config.yaml
d_expert: 48
normalize_top_k: true
parallel_block: false
beta1: 0.9
doc_mask: true
train_tokens: 198500000
max_steps: 3029
dataset: "wikipedia_en"
Below are experts of layer 10 (counted from 0) of a mixture-of-experts language model. Rows are named gate (a neuron's input weights, with its number), up (a neuron's input weights, with its number), down (a neuron's output weights, with its number) and show model dimensions 0-95. Each number is 50 + 10 x the weight over its row's rms, rounded and kept within 0 to 99.
Before each expert's rows: "mostly gets" lists some tokens that are sent to it at least half of the time; "comes before" lists some tokens at least twice as common just after its tokens as in all text. This comes from a sample of Wikipedia text that the model never trained on. Tokens count by the router's weight.

# expert 0
mostly gets: " film", " part", " season", " life", " game", " government"
comes before: " of", ".", ",", "==", " in", " and"
gate0:49 56 50 73 79 45 50 48 57 56 51 60 43 57 45 42 56 55 65 39 49 44 30 57 59 61 65 34 47 40 39 34 34 55 59 52 45 55 59 40 53 47 65 43 50 53 58 63 56 54 55 40 65 41 33 28 62 45 45 56 52 61 58 41 56 53 69 40 39 40 59 58 46 40 52 50 36 57 51 47 73 44 54 37 41 43 42 50 41 36 46 55 49 51 37 61
up0:61 43 38 49 29 38 42 38 67 50 63 40 56 58 53 54 58 48 46 43 50 45 32 45 46 71 54 58 50 47 51 54 46 55 33 43 48 50 46 50 56 63 49 33 25 39 44 45 52 44 65 41 59 46 67 40 39 72 58 37 40 55 59 52 51 51 48 37 46 48 48 54 56 46 34 27 56 40 59 53 61 45 48 40 49 28 53 72 59 43 62 50 40 32 48 51
down0:40 31 48 51 54 45 54 40 60 42 52 47 53 54 56 63 61 46 69 49 66 57 44 62 37 49 54 48 52 53 39 33 38 42 59 45 48 48 54 31 52 57 55 48 65 55 40 32 53 43 42 42 52 52 47 68 50 55 54 48 40 38 45 31 48 59 61 44 56 36 38 50 38 49 28 34 72 49 46 48 36 38 38 59 45 45 38 48 67 69 45 50 61 58 54 76
gate1:39 55 57 54 64 54 37 55 61 37 42 34 71 54 52 66 44 31 42 53 59 49 41 25 53 42 45 71 50 40 35 51 36 50 53 55 60 47 37 45 43 57 37 64 42 42 58 70 43 50 57 49 47 46 61 56 50 37 39 37 59 57 38 42 66 36 66 61 67 55 46 56 41 56 56 51 47 45 56 62 53 53 49 59 38 59 43 51 30 48 58 55 49 48 57 33
up1:32 64 50 59 48 46 48 56 49 46 49 47 49 49 50 43 46 50 59 64 51 44 41 40 64 70 74 59 51 57 61 50 42 47 52 45 48 55 47 41 36 49 53 64 46 41 42 56 36 39 48 34 55 65 39 63 35 60 52 28 54 48 36 38 42 53 46 58 63 70 53 52 45 53 32 50 39 48 57 56 72 42 50 49 33 68 42 43 37 53 24 42 49 62 41 53
down1:35 42 56 42 40 55 54 54 41 58 38 37 48 38 60 39 67 47 54 59 46 41 39 56 37 59 38 38 39 60 51 53 51 36 41 46 44 77 52 36 26 53 55 45 43 59 44 38 51 46 51 46 48 59 57 55 53 49 53 39 48 33 52 45 59 48 48 44 51 62 41 43 62 42 62 57 31 50 66 43 61 48 69 53 57 54 55 49 49 76 44 31 39 52 40 76
gate2:57 75 53 53 30 49 34 56 74 47 56 46 42 64 49 50 52 37 36 37 52 49 42 36 43 45 44 41 57 45 31 46 52 53 49 58 52 40 57 42 16 52 56 64 43 47 65 50 43 49 61 32 51 54 53 59 65 60 42 43 49 61 31 59 56 40 54 45 42 61 29 45 39 51 35 60 52 59 43 44 45 44 56 38 53 47 54 57 63 51 58 52 56 56 40 42
up2:64 44 48 43 43 54 79 44 52 52 56 48 58 49 50 59 40 58 44 41 51 45 46 44 50 56 48 44 51 47 52 53 50 56 56 41 45 68 57 64 71 33 70 53 67 37 40 60 43 45 49 51 55 54 53 56 43 73 45 51 60 52 31 58 53 48 52 44 56 47 49 34 42 71 50 42 42 48 37 51 56 45 49 55 31 63 53 60 65 46 51 41 35 81 50 69
down2:39 48 35 34 40 28 66 37 51 46 54 52 51 53 61 48 47 50 52 69 40 42 61 41 42 34 56 37 28 49 50 46 56 62 42 53 48 53 38 62 46 55 36 51 57 39 62 67 60 44 48 65 59 51 60 36 50 37 59 48 66 44 55 48 40 47 40 48 69 60 59 35 55 53 51 35 60 46 34 29 56 43 41 32 52 44 54 37 67 39 56 54 46 47 46 59
gate3:64 28 56 53 53 42 61 65 41 33 36 47 44 46 37 43 53 48 56 46 70 65 59 47 40 44 43 60 61 48 37 72 51 44 53 37 40 36 64 60 70 51 39 36 39 50 45 58 69 53 60 47 61 50 46 68 50 52 44 51 55 38 50 52 45 51 50 55 44 39 58 57 56 46 62 51 59 51 53 45 60 61 57 70 58 34 65 72 55 51 47 63 42 42 47 34
up3:50 54 54 55 61 60 31 48 57 59 54 55 53 46 45 41 53 41 57 55 42 53 43 59 43 41 58 46 55 56 47 40 39 39 47 52 47 49 48 47 31 43 44 43 65 44 30 40 55 52 70 73 86 58 61 55 57 47 39 71 63 57 59 46 40 52 46 57 60 51 32 58 51 51 44 46 50 58 53 38 59 29 21 64 50 57 51 44 44 52 36 49 40 54 52 43
down3:53 61 61 66 52 39 36 51 41 46 42 55 50 41 73 57 40 43 53 61 44 48 35 40 57 62 51 54 42 41 54 53 49 67 59 49 41 64 58 46 33 58 35 45 49 39 41 56 42 51 60 54 41 36 37 35 33 59 39 41 64 42 53 43 54 46 35 55 34 45 59 57 41 52 71 52 42 60 56 56 63 50 49 66 40 48 48 44 20 48 32 63 37 47 46 49
gate4:63 49 53 49 49 64 43 55 43 40 54 51 57 58 25 56 55 42 59 42 44 37 57 53 47 71 81 60 46 57 47 39 36 60 39 51 30 39 60 51 48 65 48 39 49 53 57 55 62 40 58 42 57 49 49 48 53 50 43 48 56 48 45 32 63 59 63 64 49 66 53 45 64 49 50 75 45 61 62 56 38 58 42 63 39 35 38 36 47 51 45 54 48 40 64 39
up4:59 54 51 54 59 60 48 49 66 64 49 41 60 49 59 52 44 41 39 28 37 58 59 48 58 56 45 57 52 64 65 54 51 58 40 39 49 54 57 58 31 68 57 39 47 38 59 40 69 62 52 49 40 34 61 53 61 41 40 60 46 39 54 41 62 59 51 57 32 44 66 49 33 60 51 60 29 47 49 37 47 57 58 51 58 53 47 71 64 55 75 52 55 41 55 48
down4:37 50 71 45 47 45 42 77 47 40 61 43 37 52 44 59 60 56 51 52 57 49 68 49 44 62 65 60 47 63 39 62 47 60 45 49 44 38 51 45 51 47 61 39 45 66 48 41 48 67 51 60 42 41 43 67 52 68 59 50 46 55 62 45 54 46 48 50 41 40 66 51 53 53 70 37 51 45 33 56 48 31 42 27 65 56 64 41 45 61 54 48 41 60 67 60
gate5:50 51 32 49 50 37 56 57 43 54 72 43 56 47 46 55 49 49 34 54 47 52 61 23 50 63 51 52 51 42 41 56 48 58 37 63 60 38 47 44 40 66 59 54 51 63 46 55 59 58 36 53 34 45 66 38 37 50 43 41 56 46 36 57 49 45 61 38 33 57 60 33 69 41 50 56 60 52 49 62 55 66 51 24 53 39 48 66 43 62 58 55 29 46 47 50
up5:56 43 40 60 46 52 78 45 51 44 55 35 47 46 39 55 59 53 44 59 55 44 62 62 59 40 53 39 23 49 41 40 26 40 47 47 44 32 59 59 47 48 45 47 57 34 58 57 68 59 44 60 72 54 45 51 53 39 44 47 39 69 50 51 64 48 57 50 55 39 38 58 45 50 67 64 35 44 62 49 37 38 50 59 33 49 55 54 46 48 61 51 29 44 45 51
down5:60 42 50 60 60 38 44 71 42 41 65 65 45 53 48 46 57 53 67 48 47 58 47 40 29 55 57 48 67 43 40 44 50 47 47 51 29 55 32 38 42 41 38 33 46 75 61 58 30 49 59 37 53 42 54 37 54 57 37 35 52 49 37 50 41 64 48 57 55 60 57 41 57 50 72 46 59 51 41 61 48 61 52 53 54 57 54 46 49 38 57 47 66 67 44 49
gate6:63 67 37 36 46 70 72 62 53 47 56 50 58 44 48 52 47 65 41 37 48 52 36 69 65 34 59 38 59 43 62 44 49 45 60 59 46 45 51 65 43 64 40 51 61 54 48 55 60 53 47 54 43 67 42 62 70 60 45 42 26 45 37 57 43 47 49 52 63 44 58 52 53 49 66 52 52 47 38 52 35 43 58 59 49 53 63 58 73 64 44 49 46 57 48 39
up6:50 26 48 31 32 47 49 62 59 65 65 48 58 51 43 47 52 43 49 42 29 60 55 51 44 58 57 59 47 42 70 47 54 44 55 59 33 72 52 53 37 60 62 53 58 50 59 44 60 36 53 45 62 53 65 47 58 33 61 58 38 38 52 60 64 43 52 47 38 58 40 39 60 36 36 45 48 57 64 43 42 51 38 34 42 48 48 47 45 68 62 42 34 49 53 51
down6:58 51 37 53 48 59 58 43 40 50 60 25 60 59 58 61 33 42 62 41 37 51 34 32 51 42 49 56 60 40 52 37 33 66 56 58 58 51 81 64 49 41 61 52 43 76 56 57 44 47 45 59 73 43 51 52 50 42 47 39 47 35 45 55 38 57 35 59 54 54 39 47 52 59 28 37 55 55 45 51 49 51 61 57 40 54 58 51 58 50 41 52 54 41 46 43

# expert 5
mostly gets: "==", "===", " ==", " ===", ".\"", "===="
comes before: "\n", " The", "–", ":", " He", ")"
gate0:36 50 59 63 62 54 47 46 59 66 47 59 37 61 41 44 49 46 61 63 45 37 32 73 73 61 50 34 40 48 40 40 42 59 76 52 49 45 57 59 57 53 83 48 54 44 63 63 40 48 57 54 69 38 52 59 60 57 50 51 52 53 48 44 50 45 62 54 42 54 57 56 54 40 45 41 47 58 53 61 59 45 45 36 57 53 56 62 35 40 50 62 56 53 36 55
up0:54 57 50 54 43 63 60 50 47 52 43 45 52 55 47 43 52 47 47 42 60 37 42 59 63 51 35 56 42 33 60 54 53 63 50 54 39 49 43 42 49 46 36 27 38 53 45 50 49 46 65 51 48 30 72 36 36 49 52 52 50 55 44 50 61 39 64 57 65 57 24 66 67 30 42 38 44 58 46 47 53 39 41 61 41 34 53 66 47 39 64 51 37 54 72 46
down0:49 44 43 40 62 52 42 46 74 63 63 62 51 38 68 64 63 62 68 47 62 51 54 58 50 59 48 23 38 45 52 40 34 52 51 57 52 60 50 39 56 47 59 67 50 39 71 39 67 55 54 47 64 44 56 67 52 52 61 51 55 54 52 66 42 52 52 42 47 52 68 49 49 52 59 48 54 59 44 41 41 44 42 65 40 52 34 42 51 64 46 53 54 59 40 73
gate1:42 55 48 46 52 58 36 50 40 52 33 31 52 58 47 50 35 56 46 57 57 60 41 39 45 39 56 55 53 39 31 54 40 51 51 47 62 36 47 39 45 59 31 67 35 53 64 58 53 38 51 48 51 49 55 31 40 50 49 50 57 51 36 28 72 40 67 61 57 37 48 66 48 69 60 51 46 43 53 48 69 56 34 38 40 58 48 38 59 50 45 61 65 36 47 50
up1:35 57 44 40 44 50 28 52 41 58 48 42 42 61 45 48 40 58 54 57 59 57 44 52 44 55 73 66 47 42 43 46 39 51 62 59 55 46 31 42 34 42 59 66 68 48 42 43 45 36 38 54 60 57 50 42 40 54 52 33 60 50 37 35 47 57 56 61 41 49 49 41 40 52 40 72 50 57 42 64 48 28 48 72 35 56 51 55 48 37 38 36 40 47 48 61
down1:52 53 32 43 46 69 33 54 49 64 43 48 51 54 51 46 52 51 58 44 51 47 47 71 51 58 58 34 62 46 45 39 52 63 34 44 55 65 27 43 31 42 55 55 34 48 38 38 43 45 38 54 48 58 59 45 70 40 62 42 60 37 30 56 46 61 58 61 55 45 56 50 61 60 48 50 47 48 47 46 79 54 70 53 50 56 55 44 52 49 46 35 36 33 47 60
gate2:41 54 56 56 42 67 56 62 52 56 53 36 31 49 52 44 43 47 39 41 53 47 62 55 49 52 50 48 53 55 43 47 45 49 41 62 40 44 47 64 50 63 50 68 52 47 51 44 41 43 45 33 57 41 41 57 48 69 53 37 55 39 37 42 54 37 75 53 45 62 25 39 45 42 42 48 32 27 43 42 43 54 53 42 46 42 48 37 61 64 72 50 58 65 27 56
up2:62 48 21 51 41 35 46 49 54 50 50 45 66 38 52 44 41 56 55 41 64 38 37 45 44 42 54 47 66 53 30 57 40 48 45 43 47 65 34 44 59 32 57 46 36 52 48 52 50 36 61 44 47 56 63 60 53 40 39 33 52 65 52 55 64 47 52 57 70 62 54 56 67 56 40 58 39 44 37 49 50 26 40 51 34 49 60 48 69 50 46 50 59 45 56 60
down2:38 63 51 34 59 42 74 57 54 49 26 58 54 33 64 55 53 46 36 44 54 49 44 41 57 48 54 53 53 46 36 35 68 44 42 49 31 47 55 50 48 48 42 59 49 53 50 67 35 46 58 52 64 39 71 54 51 56 47 35 43 62 61 64 46 61 55 41 46 51 57 34 43 58 65 26 55 53 40 62 37 45 45 42 50 40 57 60 41 42 56 57 46 64 56 35
gate3:55 52 53 67 40 40 58 63 52 50 44 28 55 58 51 33 36 51 47 51 57 57 40 63 53 55 55 67 48 43 57 47 64 40 36 41 42 43 45 59 69 72 25 42 44 55 51 64 50 32 55 37 43 33 43 55 52 64 48 45 45 43 54 53 50 55 71 41 33 52 62 45 56 48 34 49 54 42 44 44 45 64 40 49 60 43 61 55 50 47 45 59 36 63 47 29
up3:30 43 55 56 72 50 52 60 36 57 54 40 60 70 50 44 54 64 44 68 48 51 39 60 43 50 54 41 43 60 48 49 64 58 33 50 45 60 52 47 50 49 38 35 49 48 44 50 45 45 52 61 71 50 53 37 55 48 33 49 57 58 54 47 40 46 30 65 65 61 59 62 63 44 33 54 43 51 53 50 58 43 53 46 29 64 56 27 23 54 44 37 52 45 48 46
down3:56 44 63 58 50 35 35 61 51 53 53 62 48 45 80 53 45 50 46 52 63 51 45 57 63 57 53 73 58 48 58 51 59 47 48 49 37 43 52 59 51 57 38 42 53 52 46 34 50 69 58 66 49 39 31 44 40 42 63 46 31 56 51 38 45 67 62 68 56 34 61 58 51 64 50 41 51 58 47 55 65 63 50 60 68 36 46 46 41 65 59 54 33 59 52 45
gate4:78 38 51 51 64 72 49 53 58 55 53 58 69 50 36 23 47 46 54 53 54 43 51 60 44 63 68 55 59 54 59 48 48 45 54 62 42 53 41 51 42 51 45 41 44 32 53 43 46 57 32 73 58 47 46 51 26 58 46 50 55 40 65 38 59 59 59 52 47 52 53 38 70 56 37 67 42 55 44 48 57 59 68 46 52 38 51 39 48 54 56 47 59 46 43 57
up4:41 68 57 53 41 41 60 37 68 64 50 43 65 57 45 70 53 44 46 60 53 37 54 58 59 40 34 66 45 64 59 54 27 56 32 53 57 62 65 59 52 64 64 40 59 52 51 44 63 66 54 35 45 36 64 31 53 50 45 65 47 42 41 58 63 62 60 41 45 52 47 68 43 54 56 52 55 52 52 52 50 38 43 56 49 61 57 58 37 42 44 61 46 58 58 40
down4:34 51 66 51 35 46 45 56 51 55 55 48 52 49 76 37 52 63 44 45 54 48 47 64 58 53 53 35 49 46 32 46 72 51 56 40 48 43 52 47 45 43 46 38 71 39 29 60 39 58 36 65 32 49 39 59 51 53 45 45 59 50 41 59 60 62 47 41 39 43 33 54 46 43 47 43 59 49 38 53 60 54 66 18 48 42 54 50 51 38 54 35 60 54 62 47
gate5:53 57 19 74 48 38 53 62 41 55 51 53 53 36 53 42 46 39 32 62 42 61 62 44 61 49 48 52 46 56 48 50 45 58 34 45 71 48 39 56 41 52 43 66 55 55 52 56 35 64 53 53 39 54 52 47 48 66 40 44 59 55 25 56 53 42 51 48 44 67 61 41 60 48 52 44 44 35 47 52 51 57 52 44 47 63 56 59 59 51 74 54 24 49 38 42
up5:49 54 46 43 59 46 51 48 56 29 66 61 29 35 53 46 57 56 49 56 47 32 34 45 57 48 64 58 37 53 34 52 28 44 48 50 55 63 53 49 45 51 61 34 45 68 67 51 46 46 35 38 56 43 37 62 46 64 37 57 36 37 59 42 64 49 46 30 50 63 50 50 51 62 54 51 33 50 79 50 43 60 42 46 47 42 47 48 63 58 40 51 53 38 54 47
down5:46 56 64 59 60 66 64 46 51 43 63 74 52 41 34 40 43 65 65 66 45 42 41 49 50 36 57 60 37 40 43 56 45 50 54 55 52 70 47 33 58 49 40 45 37 58 78 47 48 39 43 43 54 38 42 64 50 59 39 47 34 42 57 46 43 55 51 59 54 61 40 49 44 45 63 34 59 43 41 63 36 61 42 50 46 64 59 57 60 43 47 61 65 60 53 45
gate6:49 55 45 54 38 58 65 67 33 51 53 31 58 48 52 39 58 42 65 50 56 39 47 57 63 30 65 40 73 41 42 33 37 51 49 64 44 39 55 58 53 65 53 42 53 46 43 59 48 64 50 64 36 45 62 52 45 54 54 31 52 52 35 63 50 54 55 60 54 64 58 57 37 63 52 61 42 45 59 66 46 45 42 39 43 42 62 52 59 69 59 53 60 47 38 38
up6:54 25 40 62 48 51 54 57 40 55 42 32 45 56 67 28 46 47 23 51 43 40 41 42 69 40 56 52 62 54 54 51 60 36 42 66 32 58 47 53 42 46 54 56 58 54 39 56 53 51 39 49 57 40 47 49 45 47 53 45 46 67 35 46 66 46 54 43 40 43 38 38 58 50 35 43 43 71 42 35 46 48 39 41 52 42 53 54 68 61 66 40 43 56 41 41
down6:53 51 59 43 40 41 72 54 31 61 56 56 56 49 52 28 52 43 62 48 48 36 48 49 47 51 64 51 51 49 46 22 33 43 60 43 52 51 50 50 53 42 53 59 42 66 36 60 56 68 63 56 49 59 45 60 32 47 63 65 27 43 40 47 45 44 42 47 51 71 35 50 50 61 55 54 53 43 46 78 53 46 56 55 52 57 59 40 53 45 57 34 60 45 44 45

# expert 11
mostly gets: " known", " used", " many", " more", " such", " released"
comes before: "-", "|", ".", ",", " to", " in"
gate5:72 40 51 73 62 47 52 63 49 50 70 52 48 37 54 60 42 48 56 43 47 61 50 48 49 56 55 56 58 63 50 78 37 59 25 52 53 46 57 59 33 57 62 55 44 59 40 50 63 54 48 51 38 49 66 50 55 68 57 55 36 51 33 50 60 48 49 44 53 51 46 34 63 42 52 56 50 52 68 56 30 54 53 35 52 36 58 56 59 41 51 56 34 40 45 62
up5:41 31 36 29 50 55 63 50 61 49 44 42 54 56 51 70 50 59 43 57 31 38 43 59 54 45 61 56 54 53 32 53 29 45 49 42 42 43 54 55 43 49 59 64 48 58 44 48 47 50 50 51 38 57 63 45 70 56 41 44 36 38 49 49 59 48 48 44 40 50 53 70 58 55 67 49 25 53 71 58 43 48 47 58 42 43 58 42 57 58 60 61 73 62 28 48
down5:49 49 45 55 67 34 41 51 51 44 46 57 54 64 42 57 66 55 78 57 47 33 49 47 47 44 72 70 41 36 56 47 49 49 52 46 44 43 30 52 59 48 35 51 57 61 54 59 41 65 70 57 49 45 55 66 33 63 34 33 51 49 60 53 50 59 50 50 40 57 55 44 58 32 56 38 46 51 50 54 55 55 39 43 59 57 60 34 43 54 24 50 47 54 65 52
gate6:45 56 40 47 61 59 65 67 43 57 45 46 63 42 33 61 52 57 53 45 55 43 43 40 67 48 56 53 47 38 44 67 36 44 42 42 57 37 51 68 50 59 50 52 60 41 46 67 53 46 55 53 33 48 64 57 38 46 38 33 46 42 30 48 63 47 56 61 59 53 63 41 52 61 65 57 32 39 56 78 48 52 47 46 46 34 52 55 72 61 51 57 51 39 38 44
up6:49 37 50 60 52 33 49 48 48 42 44 44 48 33 63 37 45 45 41 51 29 50 58 55 56 40 60 63 63 46 64 49 58 53 56 59 40 58 63 58 39 50 56 58 57 69 49 23 47 56 37 48 66 50 60 30 57 57 46 47 38 65 42 45 49 39 41 52 43 55 41 39 80 31 53 42 46 53 51 45 60 40 47 22 49 45 54 43 45 56 52 45 53 57 52 36
down6:56 71 55 50 30 50 57 52 55 59 60 51 64 49 43 53 57 47 68 34 37 58 51 45 57 40 65 47 57 48 58 49 45 72 36 73 49 45 65 39 46 57 59 55 50 60 53 56 47 51 61 57 58 38 60 65 51 37 49 59 44 30 51 60 47 36 34 51 44 74 63 58 66 64 43 53 49 58 41 53 58 44 67 45 57 45 39 52 44 65 52 48 72 52 52 55
gate7:45 52 41 49 42 46 60 51 43 67 69 55 43 36 29 66 45 50 27 50 46 47 40 53 51 52 39 35 43 55 36 60 56 52 46 58 49 68 32 57 55 59 55 44 38 27 49 60 64 45 70 48 66 63 46 55 64 63 58 46 66 47 47 48 40 48 54 34 36 45 44 49 70 48 41 52 66 50 40 49 34 56 28 44 58 46 61 54 55 57 50 43 52 47 57 47
up7:51 44 58 38 63 55 35 49 64 39 36 41 38 50 51 52 40 45 64 52 53 68 33 41 24 47 53 58 40 65 46 60 62 48 51 59 76 43 60 50 47 63 52 54 43 67 42 42 48 54 43 36 44 68 72 42 55 47 44 55 47 39 29 64 44 47 38 49 75 29 50 40 54 59 51 49 47 58 55 48 57 50 53 53 43 66 44 51 59 55 53 46 52 43 43 53
down7:32 57 54 45 67 43 39 66 34 53 59 47 49 53 50 50 45 51 59 55 71 61 58 42 37 41 32 64 57 71 62 45 48 63 57 54 44 48 47 63 43 34 38 52 53 55 34 42 55 36 53 41 57 46 62 63 41 41 45 44 32 47 50 44 53 33 42 53 59 41 57 61 56 53 59 36 38 45 46 60 59 44 51 48 42 65 65 33 72 40 56 58 51 63 61 46
gate8:70 57 54 50 48 44 60 49 55 39 44 25 56 44 39 45 30 44 52 33 60 68 52 67 48 45 42 46 48 65 48 51 47 55 49 55 33 53 45 41 55 55 57 47 44 49 69 57 62 33 42 57 52 46 40 45 58 41 41 50 65 46 50 58 54 33 34 43 38 28 48 43 53 61 33 69 56 41 33 44 51 56 58 49 36 50 47 42 62 63 53 47 48 52 36 27
up8:43 55 64 56 64 34 53 47 45 53 39 54 49 53 48 51 49 67 46 51 52 54 42 49 40 27 50 42 45 59 54 69 50 63 51 43 43 62 67 56 42 62 30 50 58 51 58 53 51 26 50 61 46 59 53 43 52 46 50 60 43 55 58 59 41 55 45 49 50 39 57 32 54 58 49 59 46 64 23 53 23 43 38 56 59 61 47 51 50 63 38 28 58 72 40 55
down8:50 58 41 50 46 58 52 42 45 52 45 52 53 64 50 44 54 50 51 52 45 65 51 56 41 58 51 51 43 41 67 61 37 57 46 80 49 72 52 63 71 37 30 50 55 50 58 48 38 36 47 53 49 48 46 59 64 58 57 42 49 38 46 55 63 40 21 47 35 56 65 58 57 60 47 58 30 47 26 52 40 50 60 44 46 44 44 46 51 68 44 37 51 57 36 59
gate9:57 37 58 37 45 39 45 69 36 49 64 45 58 44 33 36 47 44 42 48 62 79 44 69 51 55 46 57 52 60 55 48 48 52 61 40 58 51 51 73 44 37 56 50 58 44 66 65 55 55 58 48 63 55 51 59 49 52 66 56 31 50 44 55 45 55 64 70 42 66 30 41 63 47 42 54 50 63 39 58 42 53 58 60 63 48 51 57 35 53 50 40 55 51 38 49
up9:53 61 52 54 56 31 36 57 48 38 50 68 36 51 47 51 52 37 41 59 51 81 45 33 53 47 59 50 50 37 50 53 46 43 62 39 47 42 55 45 51 35 53 38 32 53 35 52 75 54 56 40 55 42 58 38 51 56 48 50 51 49 59 42 54 40 47 57 52 33 65 53 49 43 24 52 39 45 45 42 24 64 68 44 42 56 52 39 56 52 65 63 45 56 56 44
down9:32 34 59 44 56 52 46 39 56 57 46 58 48 34 73 45 40 58 53 38 55 48 51 49 34 52 41 51 51 56 55 37 49 28 40 44 57 66 56 57 50 45 55 62 55 53 46 54 64 44 29 32 49 46 73 51 58 51 56 31 49 58 43 59 55 44 68 63 68 31 56 28 42 43 50 48 51 53 64 61 42 53 53 56 48 48 30 55 53 54 60 33 41 55 38 43
gate10:51 51 44 60 32 49 45 54 72 54 68 50 66 52 38 51 46 31 42 61 47 55 38 44 48 52 47 62 63 43 60 65 58 52 66 53 47 58 61 34 59 41 28 38 45 25 47 60 47 46 43 48 59 42 44 61 46 56 64 53 56 51 73 37 57 48 64 55 45 38 37 48 45 62 50 50 63 46 40 56 32 42 61 56 35 44 35 55 50 39 47 59 42 33 51 55
up10:44 72 40 53 53 35 44 45 43 42 44 39 36 61 56 64 46 52 57 69 41 37 45 61 56 43 55 42 41 67 43 44 44 36 41 46 63 45 58 59 41 61 28 57 50 33 59 53 52 50 41 59 43 40 63 48 45 39 43 34 47 52 41 51 60 46 44 66 58 73 42 61 34 44 61 53 64 48 57 40 38 47 42 64 35 63 56 39 40 46 36 47 40 53 65 43
down10:54 57 52 57 46 50 65 72 51 66 48 62 59 47 34 34 41 58 43 43 50 49 43 57 55 59 79 62 40 45 50 48 52 18 48 41 48 46 49 44 41 64 24 58 58 54 64 45 42 45 57 52 54 49 59 38 46 40 39 48 45 35 73 48 53 40 71 45 39 46 54 50 46 52 53 48 60 48 62 40 49 53 43 56 47 60 37 51 52 49 38 60 33 58 59 39
gate11:46 59 62 45 54 51 68 46 41 60 70 44 73 40 30 55 42 50 55 47 39 63 50 54 51 52 43 44 34 49 29 56 43 50 66 44 62 42 42 63 44 61 45 57 55 45 46 57 47 44 56 44 45 42 60 52 32 41 51 60 35 31 61 50 58 48 65 74 36 56 50 37 47 46 52 59 68 52 51 50 31 67 56 45 39 36 50 39 41 37 65 49 50 58 57 53
up11:44 56 34 60 58 51 37 40 54 53 26 38 47 62 53 51 68 49 37 65 52 31 45 57 45 35 48 59 50 45 53 40 25 57 35 41 49 42 50 39 31 39 43 50 52 52 45 48 55 52 46 61 41 53 42 55 50 44 44 60 62 49 60 47 50 51 40 51 49 68 65 58 30 68 59 38 37 50 32 56 73 44 40 60 58 68 49 56 59 56 51 57 61 53 56 38
down11:44 49 46 47 45 56 52 48 60 51 68 51 51 24 62 41 52 49 37 42 31 44 54 59 54 50 37 33 49 40 53 64 50 43 63 54 41 62 29 50 62 50 72 64 41 39 45 58 57 36 42 35 42 65 61 56 60 45 51 59 36 53 43 46 66 27 42 43 56 42 43 32 50 40 39 60 53 52 47 52 43 50 58 59 54 38 38 38 65 54 54 48 46 39 36 66